From a checkpoint of a small mixture-of-experts model trained on Wikipedia.
Size: width 256, 40.5M parameters.
Training: a variant of Adam for the experts, 482M tokens, 3676 steps.
Below are experts of layer 4 (counted from 0) of a mixture-of-experts language model. Rows are named router (the router's row for the expert), up (a neuron's input weights, with its number), down (a neuron's output weights, with its number) and show model dimensions 0-255. Each number is 128 + 32 x the weight over its row's rms, rounded and kept within 0 to 255. Numbers have three digits each.
After each expert's rows: "mostly gets" lists some tokens that are sent to it at least half of the time. This comes from a sample of Wikipedia text that the model never trained on.

# expert 25
router:144135122102178118117087131178112118159082166112117116068110115152107150082139097089114168141179130089139176145105107071076142154136166133134116117146129183165216160176159140117111125122182137088089147163143132083120126147004096137149097152140155108133122145147090131097099133161114054125078166119126152132135108147085152115113134126086098126122098120192139202159133172130099131122193138157116112053149130095140121113147137154112109087180128119148134090112082183133029114109083191122164146123121094147082092154118113108174106138121108116095112192115183108154144114123119087095124086124122052137110200120141093155118119169169082139147113077190075176129186129084101153132135135163112127116144183108145082136147118141143104172166097123175120168122117174100140194183138140
up5:146133115161117164135146144135171166100093065115147108092102115190083055067115163132171146122103127103137143162158129080126115178125157107190188129158117148141150110124157136145108125075129156097109153155187044139197096104102145131129113087131103085100161145148155139140154167132104142095164123096180210068185152128127132134112063130076085117151183134100140170141150084088117110134091124151115147091104113141126084153126151052168098156103093184096108153109166076172144139149146153064146226148133145161105113112067114102158192119099147089148141141147128118126101118132171095212160150126104146109071136122190136118146107152104119109115123118110196188106133124167094074112108112091061151141134166082111123144117108117180142152074065082110116137161128098163132107130123103
down5:119076106130105135126084123149147151118105138157123113133120109069130170127082138151123122106149130075122153208142077090094169147164134105158191140105085077131151124160110121100155087128104166101149104128136136125173070107097106186126104141111179160103089140171198170205111095077097111148137153137171144151065152144087101112071071136075151099156164163126096097162202143147132171108129107097111109158099082172068144149114164069074099170149078143130130132190116112169145138102103151179110095139101073118131147103106189136132154168146119157176183168099152151138146140130134169159138133077116162079120143109167131146129181122143144097156104104155104119160070114114151109159159099098096107158053173177065163157163207096126112065067120155130120151114120117124129130145150056
mostly gets: " inter", " ex", " en", " comp", " cont", " trans"

# expert 7
router:073138133137167100086117099165166121132107118088128130101111127153092114101152102157075180146164109132147127135123093072060153145139150176093079151171096185151207128206142142142140120122162188110129162127126117127099147172076097138140077193141144125142122171149130124097118080156099101123072190082085146081118079134118118103132174142082124134128128086147176163160142106146122134192199164164090132070192078108084166147118125149126142100167137110098147090122125148116105153084124149117145203103134159118078113096093096144149127124138125131123071162125148129129126090118164097135117046120133050090136166082150078160076102175157103177130082083179156142158171127096062115129109135175062135129161165112159158109122091108153095168139120182146099177143117138128160197157147159
up4:110106128141136164107107187118103206136089131142182143117138092150228068119144165138167090143077136158136136123080102138111089104097185156174179159173113159090048130072169085127134157081113135151214110105161131111093164176144140156129115106142100159090158115090130127107177120082194121130123167123107143083108177144175133136103129053145095084118087108138104107110138154135103164077078131137106126110096101188081122127103149094159118119175118126160112145186186167158165147128103133066126093115098146175141140159057181124108145124090163088151130093165145083171151103094141083210206082150156146134081104164112108127121177084119152122140093110117157169127126131169175119170136077148097122126171155160108112136151144117145115130088109172145115093081118112108097097131112148
down4:172155151130149084136142126166123119104124150127122181087090073133100078100126177127145120112177172119107121175158101044115077143127078090145116158103128134184101093135208119081083146114167132139111171189163152131139073153108140196126146133163117104182135169138180104138132069087087124118198117167073131131104108157081110082113149151112128125153130122143103156182092110165135102107186099099101148156142127106095144107166127111123121070121086108173036114116061190150144114140120209072083163132144140097107149141147107148143098156118051176150128076109169088127070139132061224097145149132152124137116116093110123166150136123156088165156117132127095151133131148128085090163123114149098197135132142163128194154085142139185114154079108126111121134130196143099117126119150114
mostly gets: " Ch", " b", " h", " K", " r", " w"

# expert 1
router:094140147178212088096102109107136128155133103112112121109099172165100139113148098138094160180191124146108166123088065108068136164136148134092102118182076176160185109164132125118133112139122143107134178109112107140130099195095064144139121149149109099186141142128135144129134073099127111150094149067116161085119072100082136107121127122093115143150120088166182214143179086091065152158220132151096116053169059094080160113144145130084179091127144103140121107162117152132091139115103191129143169097123149120090094083103139147144112131141123134198102170121154103131135088126149115119127079120137075090106190127180083139106063176150143174087114107162128131163142164115071130102145158143088141086111183114151171092143075108110102169122125140155142208106115110147131180140113141
up28:180133171140157113141132147102121133238172121142162102124157140141155135108124166146148140126163084156126123146094119138083124205121194157118108136117050191124088088110087136104109145104113198146055167120117116109143098166088189159141100120131109106142152100109137144111115124130121098115064114096141160175102150105086102101126089109076140102085132093168178124213093117109129123115182079187095173122129102093131133083132142165162120137187123088191110094148102143181098158144129075165152144123104110166097060098157079109104091133126127121109108085161201160114095150140115145103154121117168118067088131090126103118117084181108152136080167051144100184120138157136108144164197117149146125058098149135155079132121063119124095134114153133093167145157170139145112155186168138
down28:091131129108108108174090065103131106121116131144144046143152113151124086077192145028159114110079186073127149124146144105138099086075200072129158150080129124100124112179160093161164086113126129114142144133145098131154139083124125135117146100129119105107172059131118148139113114106124112119153096134090154150119096132131125176232042131161104093109160116136138116095116124114137164128082134140140157141147126170144114089113175116085160096137133174141144103124136163086136106161154119095134110150085159160123090096094141164136134141121153132174125207079172156096149080129153112141128169103112079159132181144059167196160126091122110156176175109139172140141112093156169181141106131170102121165123103128098127062198121131127168128090154063163086167096233169122084140137135140
mostly gets: " B", " P", " J", " M", " S", " H"

# expert 110
router:081158148153150157115083107153106129134098137081131102074114146171118135107165090141119142150217143105165156131146110104091116181143179176114103155192087163123151140190127100142138164148183143090125183108135139088172154164150071151167114117086084065072171153128106125084149107127093130194084149055108121119111111081123194152148101105071086122158084113124138142138148139083070113126150136160136140118142093082101154143110120087075108087132095131163107163115160149111146145115091170129105142164075142168070096117101127111188089121161121120174129099117128112166201107170148123135146086173130061140095120129130155097119162168112134140096138046196119194136159162108114129096158163145050152087130136074180149075174108112114141153087116139106112131166079128155112153175083164
up0:097080089116101103138124195129178112135189144100114097146150135121153146147080158109093094092137082150134204140164125130152147099096163110123165091140059154126096129097161105116186154103157092175129114123116126123107127125111191143150140105116188198188104105190121106164136168132147112153066154149150150077116126123139029111166136147095139062175110117088082108172099119145185130108136062140176135113168047102138064069117139174115139151144132174120136153133195104122114147095100128106111096147102118116181152129125173158139105150172141122163135117191080140142116139100103140120046083155131149114105125150062160104126132112145091102108133145140143095128168134107077155102147160070145104114169193137175170138089141136079101163159163073085177104096177144109113138173185131
down0:121149121133128100133150111156075124059130153125067142105155168127139087116204152083159122158102172150152101136072147077061088131162210132196128124124117137126157092182107113140093114121179169141172149106149111166115192102124153130133161160156108024107140113123125128066128084103159109136131117092154105085122184161137111084120116083143139075143158179146131113118104119160090106167169145152133122128112124142113158044210132186147164143147113114147175079119139112159116113067162104128120181165171138107134134158160148111092120141075082131124073183094105167112047095075166131116149119122094150099108181100086125157107081104164135154184091103133068116103152149146094120141133103137139115129111102087124130067133154070163101153157151179094132168136167189165082148107141141
mostly gets: " his", " their", " its", "The", " the", " her"

# expert 103
router:143133121144209184163081151068140097136118159109088110056086103127126155127178100135133183123127181167146153116151125055094163161108148130096169104142111132124129136137124100108151140106131171102116144139130147119137122143071073197159111169136075151113160082161116065110130122142101132156081107094162145139171117124076173080139126131108115046144067134135106109138158057105132154166171166225137154161163034066117098072119139129058132091144151127106089159147134117113127150088112126092140165109106134130134125115072098122155073130160170130150129179079117173201142123130145136126107116205162107094126138133118113117111123105137163177041107110130130210169160185154140081114106128098109113170136088072158132157179108157167150081122132119141158132134077120116135129116100128
up0:129133139130155155184140094120117112038169146088159144124122150141198165160135135119148127137178195142154166121113138119142159104120063127083118159163145120122116078131090106128118140164155147133141100130122136163150136132124079135162129143072070118154087090087157123079106147070154142179160172114115155139049155118168167137090131130101093036131054147106121103122104065149155170111130179136150119108132145141078150112145084126130145152163143091154085077137199148145128081142087125107089130119124113149100154094114086167089101125129147122075183141083114141128161145147104075047077150095110125157118124101047152071069111101123138135101125122113164106157053216109145217116168151100133159126116200106159181114143146125136150163082091149128181101151164134100091119133143098
down0:099125116092164070136129134213097160074114175141144113131128114113097154090191209082108163128183181087171078129080130132110180086189113099110094179065118164142108188100070183147144137106121098157075196124140154138099124111143142083152107139144092077067136128132100145195161109091108168160116147150144131130124158144115144121169141092169143114132181130156158114077160149137131121119114116051128163155091103141126064085103127179098150143114107108183148159130099113107114139183124137089172114150136109137135133189109156153096141117107186126177052136074134107112107100095129168183148146122142158118107217089130133119103089049134150144136137121122093155077110136106116141135154123064096101148099133166210097117155151133131107082150085160105102122120098078092114114142137162
mostly gets: "aced", "aken", "igg", "arked", "airs", "rew"

# expert 44
router:129144156147161107151139116131133068129097164090138093128147114180118138128115099093101148155191118093123107107117112137139106126170111149141123103101113171154161100162143131123103129132160165076129207137137149104195101106035123159184070110096045141123149174129127129134157181120055109193111196073076137093131060138124160134135152092147107166160109111146134147130162121185111178161157123189104135117166126074113134115097196136099141117080136131115064130176171077158078103079155170160128146123129155102093082085107115156136105146157113140094141170191175095195142080143122100083170106150138111064134157097090094135081128127127167172092095106193099177158153109087065122108145142104093144095131154094167142155172151150102100140099120116134176195107162163120142128166116096
up1:141144117146150103061150073132139151138076131142160134093133111114119110123196102219094107104145151112173100125184134139135176169116162164218217142182107115154094153126136083139126156087090181099187144136089131096120145161127132138090147093152128125087129150135141103162164109114127156075103068172117116100141125097069123178156145129119163156101162152137084093216139166127152151178157191109121138068114074077116118185112200106167103131114127075045121149148064157092127115162166125170148153077117095144106146104155127168147127157122108161127165078153142159092108154161105098124127108152116113190168149114158097094155066169155103137131092128108157129127079110073166180212129109170093108151124117140120164177145143185134133114120115115135108105154111100088098111153127134
down1:185134103107149063098139136145151143149168096141123198168180092089128169106129103106082071081164153093143093130133118116129096119115115111178119157122137140098114106168098099114170121121138084076143092130126143115150118130099053209149109132082058137161066118136147125128124101109129118184138243173129138078121130115133096141138150166097123168123108108129144096152124144131130116190138127113170131119191151085101084093085184122106133103117168170101100102126146130142109076076119112159145103156122122153137137088139118147181084049086133164181109094127109144128175127139180150130109160071060160191144140194130111099137127073084106097164098102166115170149147106162141105156179146180138134136181100128116163114124169179091055140133161101239104113103127119122144106133164154
mostly gets: " government", " state", " city", " area", " State", " town"

# expert 113
router:080183130133160141152107142144107132124075103064158091115113098186132144088116121119086185107190147109171168110159071059133145143120152114159107101093112149092106183159123076131103150111097156089120149143128147109128088152100054136151061127122095125138134119162142151184142096121136148166084174065109173132119114107077141126171165133115079100130121100135171138157157080123106150097201076150165171115198116122099135141144135145108163096134133078159093134152156147111058191067145164133141153094123159139097056088067127127188108154185178144172116186143153152159138134123113111152166048173154101164177124106194145135115117140101119136105113059180128120100125146083137124136147089099139116164148147068184114144146062123104108127106096164170160127153082119159151192153137121
up0:063114169104100163155103140155069073081173176095119111094162205110171122092063064091134100126220106136164142135143143180125098171113101112114108120148101164136137123131144122078174155110151129119139178122143118123152161159127127106153100097141123151113113112081126041088093134164103144136114163137178144109116099118144128088117168126097157081114164149138148100138109040129127103142131114126149111127221099069088110070113114132099132166118070136110111141138166105126117101082074162116168119146102115123175093117085146100161188149202089149144109184131099194123112080104113123194109087124083055069145124141131153054132149109156083127128164108157145111125144141157132087116109147158146105135121148173164177150157163111071144225155126141087105107121115150151147143170128091
down0:137167117109165141085133142120116045139143127169119115103169100184127092109146119142140117169100162109094089174162081080136143138092129082143158119136127145080120153164139093144174100086097134133167151145149128126126154144104064112101105119100176138169093110169155141107156128153152122115245080121110144107113143147116055176139131089090118078134119068214187122115126129098094044135147148131100156181122132110123117150149137135096131142172204175173097178114091101115195094112111148103040142141129126100186115092102086106120154165095124132067185162123121121187096176105168093149154077131221087126117133138137135125151182103154133147152070131081111118111156119128131144096168095124104063111118142108135099173099130157060179143152148142101164123107115086113132163089155131
mostly gets: " in", " into", " during", "In", " In", " within"

# expert 75
router:074110125140136121141133135139084105107118155104132066114115161146154125128185141092074151115168117103165091105150131132099139153147091130096162086138139231139118129141126093111122155112177144098144203104101178124110162134070099156163072160122079150139121114152104140141116109148087096155131152085177164092152052094110129149117107101098090095133133173123156125190108079160090123150177147216100138123185109079097125116155154146088141121161135106140084145144153140134043108077065125119121172133119118180119127111075073153184105132178081123135160183104092142158177085104123144095128099154189055096122154074127086112076095130159150186082130131166140119162215167125119170122152083131085132132122193076202119091141119150130150109149156176127135156086121145111115160129149109
up0:194137127125140177164146147160154118093144127131109105139152165119092076132145131089083205099090114166117141081178124142087148151184152155116113168116153147142136120145172097141079157131133090098124151096149138043110149144144110130099137202134115112084172148090114145095147166119143136139119093089091133154135130120037173124134080145101119090120132090114169120114102152145082136106141129128080138107095079151089113188117193086171150114145089141094107136153147140118144098178151215151083134080122097098124106144099175127103091142157124166162076114038160109112175071168207121157115112160165083105155158104173111106161161116178111053134066156103080135167108135096087111133145105141169092090094118140143144091201115109155159088120160103123101160107119158079134140081143208
down0:117082117101092149174113089192126114069151152190110140081088131143196094167119107180105142169123121080132185118119192140093187096157127166113139151150136137118142133123146169139137129156137121136131126087101128162164136093104115111152170159087157133123100126097162130122142208107159156139148131185121148131113117137141164198161110153111136099188086114094132127102166102047089095176081096095097113095142115141145162153068141133077200100076120176130144132143113122103155130102068183102177161100141146120123118149088142170166093150137143112108105105143120083073077137119124154152145059107126151090169106123101202107153138140065136123114167105137163234133165094172098090118137144129154111074202111138122152093126107164067104161117061139153121134137092109097153075054111147
mostly gets: " ft", " million", " pm", " kg", " lb", " mm"

# expert 95
router:105137109115212094120127077143111078159129140103135119109128133158139139101098133128137147120153134115159139126136069098074138167180156158110079136133058133171197126166098121131133121171166121118081151140114176113093169187093118105149096169102136094150104166192090133098131126160083127142071213105101121062125081136106130096138151172135133124115137118129165148136099071093101080165165112133161120065151087111132154158156118146139126104143151095129149078144129114108134148088127146121131170105108156130105079101059079122125073142149095154188097154099140139096163138175164122121112100144154036130093181081162089133078108160137113157082115112172150185138125136152125087139189131164101181119169173094138162112157073112101174118153133191158117211133094179070150227109115127
up0:175141126122174099139134120104126095108110091139114141103138225086105098144154139141140197129179125108132162214126070051075147141112147188148153079125116124146147117153177148201129189117098123112156135157203094105154108098143159092175127143136117087095148132082073118091128066122141157126130147096180202145134145103124168111199118134107178078143137131126094113114113102084145108097109159125110101097106078102149117180162089086114162110097121190099103119117123168076073177158141142148101121120074133141106166082130159126091118127115129146149146170132165139111169131100163162151144158174150038155118148062101179119110153110116103153145159069103181100150086131134138116157149047142122141121141104111089071053110134133090162040126140110126133165168113121127098147132113120
down0:104100141114103135096102157135151196149128178155128140183096165181088095133153105107133130152133183100128099082145183101096135048109181122148125090137184088123167153142085136100134170150127059142126131070109104106162179130131138160134136141092127088132132090069101131125148106115098110083145136179083106137105152126155167150149142134144097142155127140172095069048074156124171098086130141088140129118117130135139093118109137153034145203183097167164120163137109180128157072142139089098148124196126137096107123110079157075177164111126132112136118129129055159147190166134141124145128131093135086132133124144067151144103177114126092072142119129145085147112189104084181198120127152151128116143084110120140108093062125144152103175124123132118154040124130096125071090210174167
mostly gets: " Ak", " Er", " Mil", " Mal", " Ad", " Ven"

# expert 58
router:051135117104179166123057121175112115134123147084140142099106161149122137145156132065137167171182187103128156165123071087130132194062118124145097144127070140106191155156132115164118131125120130096112162147130128074148190141111123143135087102051105105164164123131168128140121074148088146162159145086164143165104134142079177127114154112137090093097112156126090130119171095052133180110168129162135162108193107115150140157171152083074154059107100037121062120182176133086087128072099162128080127129130092107059137077086109189140101147115149137113151140085158204107149142145161098133125126178172124107134127081174145126098146161137153157136127081164131158115142155103142130164130116132108127107163131103181103115156068157116114180058107154100146129107136117147125196127139120
up2:103143149164106146156132165162066071162171083055123161096158179156097167138134176093091129135118092102119099141216113134160130139099138128129083107150092159125155113125169128134144114073113183128157124088170121159127115162134127112177088092098066131150122084126137074141090175117095123150192144097134180092110128123121169155098125131073093115108167141159144181126126043167120135103171141151138135147216088097101135125126129141118160105163064105107092112107160118176052164096132097162117096125152201106075130102110109108165175099095121122067160107166152155122154096165097154083103123194156156121079121119078148093118109172148112136116082144105168122100155128093086111092121175161122093136159150143156167055112073101157130187114087143137088112099171125140149206133160123
down2:111071108084117097085122187064110096155168150135152104172133067112136123167120126134156102140084162143129143119172132131151147129109095098155154103208125101103092169107129134104136112117104101148104145142125103118071106108074121145129116138076104211134091105121131106152086138207145105181084104142142182073173169099079125045166172105142085133043160117159116147145109148111151133215123123126102089108142141121117075146089150105130094141147150178150142075122097107137092137130109166121109131126177160108129169131156100099160141190090135112123114128128131139207120100131143097114106163090119102123156088126145168239127159094119076102163107156120111077153118178082172140162109198158187132194087154089162142173121126115111103134140137111149162153120049128091165106172155159
mostly gets: "In", " after", " following", "On", " After", " However"

# expert 22
router:107154080122168145181089101129131157139045129102145083117108112141103166134181176087159166147131140113147151102115093150126156162138168161157067122127120179153109120172097079137141102132130133142104160110139177122112143177067142133190091138121104100108134096202146118122158092118102082178104158137143132132126113125091155186110125079119095121178075134109142147147174091094109160112153102167104163099143075102103168103126142175053159050145122097193082138147140183084039133108168134097164101141119166191093100142104108096137097134173137172206140135044121148123128094137132079154116085144136070160151166131120130121114089163117151157130122107165140157121150193072157130191107156104132164127168164053147120067133132127126168089062133167172128103127115116151106174106093137
up2:170144135122087141132157111097143120102184136129145122155115112090098152146123143175127127087115189092186163091134144142099102157101124096078064155102089157197142153070201122140105202101125118153103156189172147134165123106100114162117095077150103150123131151057138137150166165076105114137119111167070058109151128067147120077161138127145104116177078085132154048121165111155120175141137142146104139128109124078140152120173101148110154050123153158109141131108146113094173159099187159152149126135068172072127188155131183113123144142121126171152181110145114143104145122078132145145093148229141102158152173118073114151107079134064156068153104075107202139108157132083112120142110147107157130063089109106135144113160138142173092141111144059123104148128131114120133109156073091
down2:162143098120137086080165098141114136141161121156076046140133118154121156143190101129125084108136153159173154125145177091141197180118116167160131105180111146132135057077116122149090139130136115138111188121148140126094128120111142129094143077186117120034135159152130103141110106163191173102145103063153219097082138160137132143143123078109138146161115157138159148098152141149145171131071081081125117142099080138153107149115137175192112121091125093146127130199123124088149130099036119090198137153118136132098189174129139085177151100084089109148112130118084146154125155157096134124182158125050122091142105084066115146203123172180127121088123154151093099150135125140114085119098120098123092114106158137111109141157127162089188122194139122069136194083096099145153112101135111
mostly gets: " against", " make", " using", " wrote", " without", " provide"

# expert 86
router:101162142157157145104113133078132117130100115152162135089100134157119122126112086134163200130118170133167143091142121057094149192148137114130061105131097145169168146120115070142128153110147139069128168133168116105197105164071112097141119113113101102133164127115175098163153090159137068171165197111133107125108103087048126080120120098097081105128085101180124108124158109093060116177216154209164102107156105093096139070144137165039147057092154098109119166144152162132146114084147141116135121127099156136115153085071152089136150163150135196122121168122131105181147127167125081113164074156175077152129162145152069122112126151145117124108103119167193147133104139120101101116148140101106137156116140124179130107157074155114160124099086150150147188166143153128091176184063117
up0:105167157118137064131142140156150117160108084134122140167125087132107146192107154130184101093136104060155111144151164088152095147156139154173100072153090114134170114155100125149152143154080175141146112160076142127145148104109192063137125169038100153152167134139141140134138059125085163113116098175130155109129135118152153128107114119116098113124072051172161113135157086129119107140115080138202094096115099146127145151202105170152162129134061171097135095133157141076093165112099095125203153146163122150075138110129093142125118117210149126121172131179159184156119157090042125127125100149146129163118140087143097117093153152093139126115141156158109150178138110066165136152107226129154121080120174102141098134138092149117158158064121092070076145184154092106155159184105134
down0:089206150107132060129167199184154132081133086134069117149149093084103108187078131106161118102137113043115133079121146122095149107091139160147115081123085104109120149163111131108121152155102140156165160112096121106115097127121145140093130134114184148087113142078137145105152092089125137098069093126080170159069130102109063111053106111121114117148174117153183189140135166132137148147153106104095192085125169186123092166126192174103189146119112142100120127089156143143140145154086113185161097143161121152093139147112130152070116135138173157096163118207162172143133141122141108116058105148164133142090158109100111133091119167134123174169122109122056124133131099044131155137085120100185136124130123154066131182205106105162135117101156089167131192155153094129128121138163086
mostly gets: " ±%", "Gls", " Goals", " Swing", " Pts", " GA"

# expert 52
router:076127117082211067135098079176120089162080154093144155095120114180109145093150139088107130115155112138174136156139066083076104178137143175134087108131099151175184151212140139138155103110181127078086152143116198119138138134041077112184080180109111116194127156181090155094088144163115086126069144123087160088102073146094130137114155174129093103113117122113176181127145137092095101140175097183151110072196070124130141134134131160127132124086134123130139097135119181131069122079159158156131129102125128149139087084097104156142112124133107141141110167098099116102161156155153105104130090135143064123174132098137082114100102144132099151158137156191118143148123133103126144121152113155100119126161150069138119081142132127129124127180113173178107227128133191101133192142156115
up4:053139148160157111171092150128127093155118135144137136144135123148112206148104129150007105184144145095143076117147110055119096124185170120143181093105160105154122080130108123187230102098097135091103141121111106155177117108097114149178096132093093128136108110129158115172103129093126129151165136080133152086163106153101141108099124130139101112117106072109176114113118163107116134189077147161139130121185180139159123104199116136131192120100108109062163150165112136119164096089146072104152125133143138170141122077135151106124161107112129182111134159091141158067086148138148054235141100126134122126152181153115075165164135129109077088140120141158131148181087105131111112071123082094140081078135111135151092128124170109125157142125122114158203144133139203145163111116087135
down4:098111110162136170123119122143136147167132107124106155131184123080124124056093182156109082159153138176153126170159106131103131115128150129138074134073127091140102111158140126067172126071131091146137126130197177075173061158091067161087149124112120178129098079181129124139097134158110147112138158162092099141164107105092139143102148135129115106097113110125162123071057092136128129129048164130184147121137128140120129177091145201106113149126121153125132143156169126128138143073153090107148094055078208147141187114157121143165086056167174168153100142127125114040117066146189164114075098101142150168090164119152108130123147085143136179128147138167124179111147127159131153062169126207139080133132125118086046091136119065102148123142154119146134188127152141111110137130175132
mostly gets: " Pet", " Sher", " Sab", " Pol", " Gal", " Tam"

# expert 124
router:106113133119159134128153091085110129117090139103160089100146130168102165112143123096131162118153121105166110165091033064097154157132151120109132112121133179130164168175091158129115126113176184115116178151113156102158118149082098173146071198117111098118119114182124135145081121152064095175063168097149141111178051152058115148128112147094078083176144134124125191171144093110117143141192075189105136111212090123103119130112087143078084095134158086117132125143132155151094137068143169104127189115124130112098067115068109163167100098158142171132149131115085107144150102165160130106124098144166074135138117123124095157070117160170157159115148109175126129144178174108111114175127135093069133085118169083165091141148122130159182160092155147155134186143136181139133196159136085
up0:065150177175151111205118113147130107078074131128057117095122144124135155116158092080160164153188153099142154104150154149103130146138118163126155114193152172138150162171127169168130139105139177077145201105183129121150101164055086094135112128129107118145139130128178150126117126115134094149096102100126072139116095139110164143108140120141078118172067125151143077123142106146102167148189137232086149110143109171100100118142158151094115061128108105089118104122138114086096126068101133136115113160086081106078095139065087118102082125123085170135142160082142121205150102165133127118129127156148072150134179083112163138082115159144113177109093137137106160125165216107082099103140167154106145119149112065193141067117138161113196090120110198105116128108095145146079143161108122
down0:165130055165110110101179132136130080085114150087135121115132105090137145171142127147133136083126128078110123181082082147149128129091129165103115139128127183100160163115126161132094153105103160079083115156127124151159194192113150091171125099056098069151112117117153082176169134123106137193097134082185067167100103136101098096113167078096149096193152162104128153157129142176139127132102133175132073099145113117140123108168101060145114064094161145178133106152142084130070176108163144157123135138131156150081128166063127161142102157203135122197147132153117151106138121114123127097185105181126162195115093151074129120065185127142134142159090114131107143083158172075113098174119134126137093073130160127202082158152114099126151132059142109199124115158075161149136136149085135
mostly gets: " break", " run", " construction", " win", " stop", " form"

# expert 69
router:092172161130141137119072102070103160114092155112167134143053169177132168166140100169109201134153152089111131107144104160108149142141128169090130089132148144151119133145147137164128145142150126124150129158138171064148139140040080147120128122048060131162145117093128159155122093111064141178083154143162129122119075163111178081144123156089107136143104116138145128148141114058124144180162133160161143111125080138076090118088160164095136085084143126146020181160149188075092160104148152060089140127156136108110091132120136134140122126191072131131124150114125094143146093169129090114107072133145087142167155129166141121108101157169112214086118090182103112180102178080101112151199125140129149141123156089172127109148053156097170153111118171134074168134131125162135129160089110
up0:115110223115135123087174132145186094130135124098151146104087160172197096146135181061130191125136139096177138114151117074104098151137144144117161102084116113093185102126130170167110160161138143072118157136144084102161133106133147114088130159095078112155107221118131158139131141105047138151162095123121095100111128159149157102136130117175115121140075147090065083114106057104128127158132075143094128130111107155101154156161146138150117115086113107171181163163137077116234099154079127101139099146136107101108128153093107110069121162167061114112084164132120168126142153131236080120110148139151091150111099082140191097128151132165126165102147113135127147149152123151126174184185126125163114122094100100155143095149082131130118144118107081111149092124105154190073149121045144
down0:089201165153092141172053145155106133102143119114128136080062119136135168127125124145179191128156179099099172095129138116154128102101153125066065146114078105082184195132127177144139088084126121144174122140074099100161120069080167077122098088100134084147101138095105150157187162136119166132127141134134098099181105156141168139140066103186064124060116168147124164075098175170122125116161147141186139162140134130175147083176173116121109126214101113115180107142194161110143119100128075114078132122159184104129120101133184116143116091071121149160158162093092136121173144128174109123094132130153093133152131158149105141116156105123150125144167132125063100125088118142037161068083110128139136095160098159098118101107117125078171139144077094125162106146114151113123181116145137
mostly gets: " also", " later", " career", " still", " again", "Personal"

# expert 21
router:099147110088136106177106096158063069118115129113133132076112182135112130092108125109143147127153113129164143140129142108105130125153128141090069113158098175178210155206170154172148123133174138073104160129162131115134136136059120140174056154118127096133124143135095144110118172174067084198099168070096130069119087176123147164129175152122077079097125103149172174118155154108111098141172100190115138098191098119087160146123099127141112106106144126112131080142123162087063117059119153105129170153135156182103079102114130147177145159150121120097159203139091161120134091116142119119135075137102070113158133099088138137070127131116094140142139121220146189114174126116115088113130138156113113098177179077172092100095158116113112135122075173172089150183090129136120188176145121
up5:149106149088143082166087158177172147110149105124147112119088105097152167170168085119118129207130132138102158135140123117110102103099097169068141123135097100129117172140101121136123131096142145115124129162168147147146098135121118169085121094127102110163125118144098122187120129115140150099182200198055150167165133152106189141140107090127119114144174133150037122076114160141113130140175131116112142205182157148090058106150126137061108147067144083171076137180118085169120118154163090147115116125094116116156158124129164186141120137156157177171147183161152116156159129150104114133211086141114145075180160134092099095097106121110118142141150120191124212119097120126096091127181160113096127093180057087135156148134118099154132132054093113133206138065141172153125068128131089
down5:102096159141096100151108106071129133103127126089152091126109088109125171129179177161154155130064083175152076121134126133154143129152165171087147117077115088137113137129107120114143111085138165108136092048123131165124092123115101143102169092129193125095180125092109085147120180092160138124219127109126147212158138084147156093147093184115160166138175161142073083098135121149078157120128102083088170186106118171135167094154176128105103084148097107152139157165133095127138117179092127125144152214137035093140140170078155125143062152136120161106162109110187122111130174172136131139156128135164120167187117070114136085109149049138120112127066129211113135123114150120150087168130177129147122113114067122080153125185124137116134143062119126195139104096087116131165142125112117
mostly gets: " en", " inter", " post", " dis", " pro", " con"

# expert 39
router:122175148131148164118088128096153166117111115121128082077112154094151134116136153159152174097172131064175141139112136103054133162152139151165117129162074141132228148148115123118143107092158162077119167132145130081171162112111141101126089126065103097153127151112083080161178077154087178183141135097109133076097120072094177153173121133103114056137129069211105110153124133053110129205164141194146140107130116081103141138197141110117172093132142081119091139139073077127120158090115189123101140127128117123088104062049145148180095127165118147129142128133136180164083139106107129182103127130159091088157085112160130130135116153155128164151098103201154129127122154161116105157168126146095080092115175086170166104152099130094119152093143097159120162141132105166131162133057110
up2:136077134123141150103078076123124092193108127160114151115091194107183101177098156135170170105155119186133089139184106139128192160168167155200151163122101144132135139123072146142107095157171107180133140065149126115150187147127097146167071157093178113140105143128150122144130138146116131154119111060120162069146148159125147076157131150136107071115082154150174095142119085115128140117132119163153143156136095110066133126141106138077148068106116092080174110144085109101094178107135124097113086149131150137109078136029113123098130132078126160152124108107185154131113077108139187163109151116142136129093133113088183146116083128125080157171175166138152108130136108122185156186131066180157107143096074067163189098083182110099112134108120114098135115130145178095053115137051142
down2:121152108147080105094108148126136061167162116168078163092189113127209104142124091115110071135176132132076119155130097141061138153105111197091101164196151117156170138069118135080117141066179133091166144105130129116130151157145128123173072136138184172155119126127089137058130137162112142141080135075155219120101102102187150143200149090107098114102085133115147171103119158133129107142138137122119050125145187055134137101066134178141136186134089119161119119144141094142098101120132071176139078133133137156121119167135128113164162148132120151131142139109146186135136086185099125125142111137103161202101116176141106107114194145125097076098117123108136155178092080118130137153093106194081129192128153143096115137132161116043098149102076102131121109159125108109134130145192146
mostly gets: "p", " Clade", " Binomial", "first", "pl", "loan"